Weights of a small mixture-of-experts language model, trained from scratch on English Wikipedia: vocabulary 2532, a variant of SOAP for the experts.
Below are experts of layer 12 (counted from 0) of a mixture-of-experts language model. Rows are named router (the router's row for the expert) and show model dimensions 112-223. Each number is 500 + 50 x the weight over its row's rms, rounded and kept within 0 to 999. Numbers have three digits each.
After each expert's rows: "comes before" lists some tokens at least twice as common just after its tokens as in all text. This comes from a sample of Wikipedia text that the model never trained on. Tokens count by the router's weight.

# expert 47
router:466437516502449545487545471494544487464488479376549585539550437518556550449576490416438504495450491539478529433445416535505441459532512509495520592549455428580630586551488563505488468475562485459563418608537458423562561515466573485460544466531507550430533553498500538472546465511465443570466481554505494503459509474533581460510448410435
comes before: " of", " in", " to", ",", ".", " and"

# expert 53
router:466421583518467527508611494481514495491443508449579639508564490520516503482606537484489523446484484520455552392444492496520429452563525509463500484503476488546540510531413522514460475467505501433539506551530465453574541507424535429458514474492502504465598575519416513446519510503447501565476482552556534490390499469518543444566486422448
comes before: " the", " a", " his", " an", " he", " it"

# expert 35
router:450474525469497525469571411498525433478553562394557558556488421586539498465576472454444483517525403537449521480451463517564463490513452501446490543513466433589552545550427538558458460436557552514467490568533485490519536554481519433466549472499494545432620556531445561448523505505445454539479490600519530562456467527478524486545497503453
comes before: " of", ",", ".", " in", ":", " and"

# expert 59
router:359496533501448525491470429492517466440395495469509541535527460517542631487539504504434509494485487618429537447532465535487418499541490543416452544561408465546575492599418554506473481431560477504540447577510489444518480522458566481442572467493522518489493570576527546427502597524413481526332514510539515546459425499497517410537506470503
comes before: "\n", "-", "|", "The", "==", "C"

# expert 19
router:490438580498444528452528491517515449445505535476565605546530492531488577465521471434476503469488362513470531410452439517551466506501502444484412514455444485482563535584504550457482499497497449518566463525532448373538516535455473420469548481427514535455521489497437557460508504506498494587482387547539495556453497523585591511572562516434
comes before: " the", " to", " a", " of", " in", ":"

# expert 36
router:400465527607430519466536409444532503440471533376574579545536397564463552437554528418462501458474434545420559498478452494518499392548521520415484532537487524565555597537504579599481450481599468511522509543525490445467581517445524497397523480480528539462553505506432519472543563487454464530407495541549511511443464519501498476588454462469
comes before: " ", "\n", "==", " S", "The", " N"

# expert 0
router:501509526585432568469483491531540468441548519486531487567575482598578564417517416468435485480454417526506552457444468545526423372477527472489490501585461428496504513531493580500484433473552462522547424556522478467531580571489568414468596446508542571434496461545500537493494474497543461464444506519528521578433505449532546469517451445452
comes before: ":", " of", ".", ",", ")", " in"

# expert 25
router:486439508587471481468562442411583500498520573424520514550522459576519525396499539480475533436487430526479516481483479499524454523526447537477459565567493429513559554488433555608441487439545457472549481542545534468556578598428575492466570415483562492469528521513511558422559464509395493539427485548491514506468433459539531469521492497375
comes before: " of", ".", ":", "ed", "s", " was"

# expert 50
router:449416539581485551415549419462534437478527491436516514548538454552536561444533509397453523466486457602465529512505408530584505484554516565487503558556450473531504524540515574483486522469498440412467501541524475484531521617486528498447534386507572505464538483573384548453535526492435451496414483576505479570486492493599527447548523480455
comes before: " of", ",", ".", " in", " and", ":"

# expert 2
router:481473531515430607464516510455536436468502489499619560568540471519533530473584519452421533463399519580413570457448415512556505461540522476448425581524483504574530557533469579521458528464571401482521475602521443417516525582447566445445561451483514508475510513498447575434538519528430470547374486553561516528411453422565590438611484441451
comes before: "1", "0", "2", "9", "3", "4"

# expert 22
router:438463453519458505480529529399571535441490539451567543556530460512536549525561485473475510439430482468484523400440439522537385434494524492450473509563477484588590587557432523492422505436528469443588463550521467477556544499405510470495592462508498572502518528493435521454574468573491491612508493527544495477448482423494537406548504405445
comes before: "ed", " to", "ing", " in", " the", " by"

# expert 8
router:452415505643461584466552521521561493432519520449579543499522407519610555403568452431448591415492471600404538500480470531519495439505464523471455511565513459551556574496465492519466420452482523477464479526532463506541499555476560492476500444481571573492500531623445540469490475501483505567477454526485515527490464457579565478522474433438
comes before: " of", ",", ":", " in", " and", "'"

# expert 16
router:440431527514365537486540468487561446471505430463555559525597449576542555470495489448445544482441493508426566470403472552574466475539514488479457573550439509555511554557493532525475426441503437506491469575521435380485587545439609481536491489445552523480581521555401539434558522491444485570408486625514522495485494464570565428546500451460
comes before: " ", " M", " S", "|", " B", " R"

# expert 11
router:478482485565454580483603441496536486470472564482542550592545498532498511441605476424496554478457499559434588490427516495517494491495494536452466510496424497581511527515494527530464472454595491439578456583581460484488522494447526473473528510435591553450467537561478556439501529523503449523437485556480498525433504521590505421540446461382
comes before: " ", "\n", "-", "|", " S", " M"

# expert 57
router:462460517511460543495528464437531406418479510505560582575529485509630543495537510511426507497445454545462558487464472493545505517460482546504448502519465446546531523548464531537430408461593513531495470649548424428527555498491655462474587464551577528426537576527444539473516552545463475514369483626583568616434444470487512453524497525473
comes before: " ", " |", " (", ")", "%", "^{"

# expert 17
router:467424591484480567486501443502521501407413486469544528561509487540522557421554491496492560451447458545457540415379433531502399440478519506424454553526480531647542525517484555501457475414568507481499458565556484363517516499442573456500551492532528546473508527526414519384540513507376496503491474586591586536470501453546529438558444481467
comes before: "\n", " The", " In", " He", " It", "=="

# expert 10
router:440447501552480560498532483501568510458523494489619561504580478530513511471574503486484518452482512518410590486475466548580502418508549553439494505514458518568513521509459520514405446469546438411533497579534450402462572550492543464469565442462546523463507548569443542494567530521413446547456480525603531533397556487561524416635490451425
comes before: "0", "1", "9", "2", "8", "7"

# expert 38
router:432446551502442598490564473450531492443518520475584549562542462541578554418560526435443519484465494551479589483459503544536471489516506494465439513526463528535510582502510566510484499422525479490521437603569467504486552541445533481462527448448568547475538502526458563407500447507385451488408485564552494544430476425597511434534523483441
comes before: " |", ",", ".", "\n", " (", ")"

# expert 9
router:472459549548456555476494455500517474504533491454598577553550450529489525423535532460427554460437513552377601444472435511481506466525528543431440597536525489555480555520492572535460468467576399495496464546485459378555528512487557469412545480452589583512513548513485607447553500503424481532407510546608491493441477440573542376531449452451
comes before: "1", "2", "0", "9", "3", "8"

# expert 39
router:477499475499434544453530445451533463492530502463603548528566426533542557435578527419442556438470466507398548496476461493488463495534522536422460536563455447604530536536478613499448474483601456487500464573579496426544515540506570499420561431476639542480508576524412558487519507502491442568491477549599560529397482477536563374548448490466
comes before: "0", "9", " |", "1", "8", "2"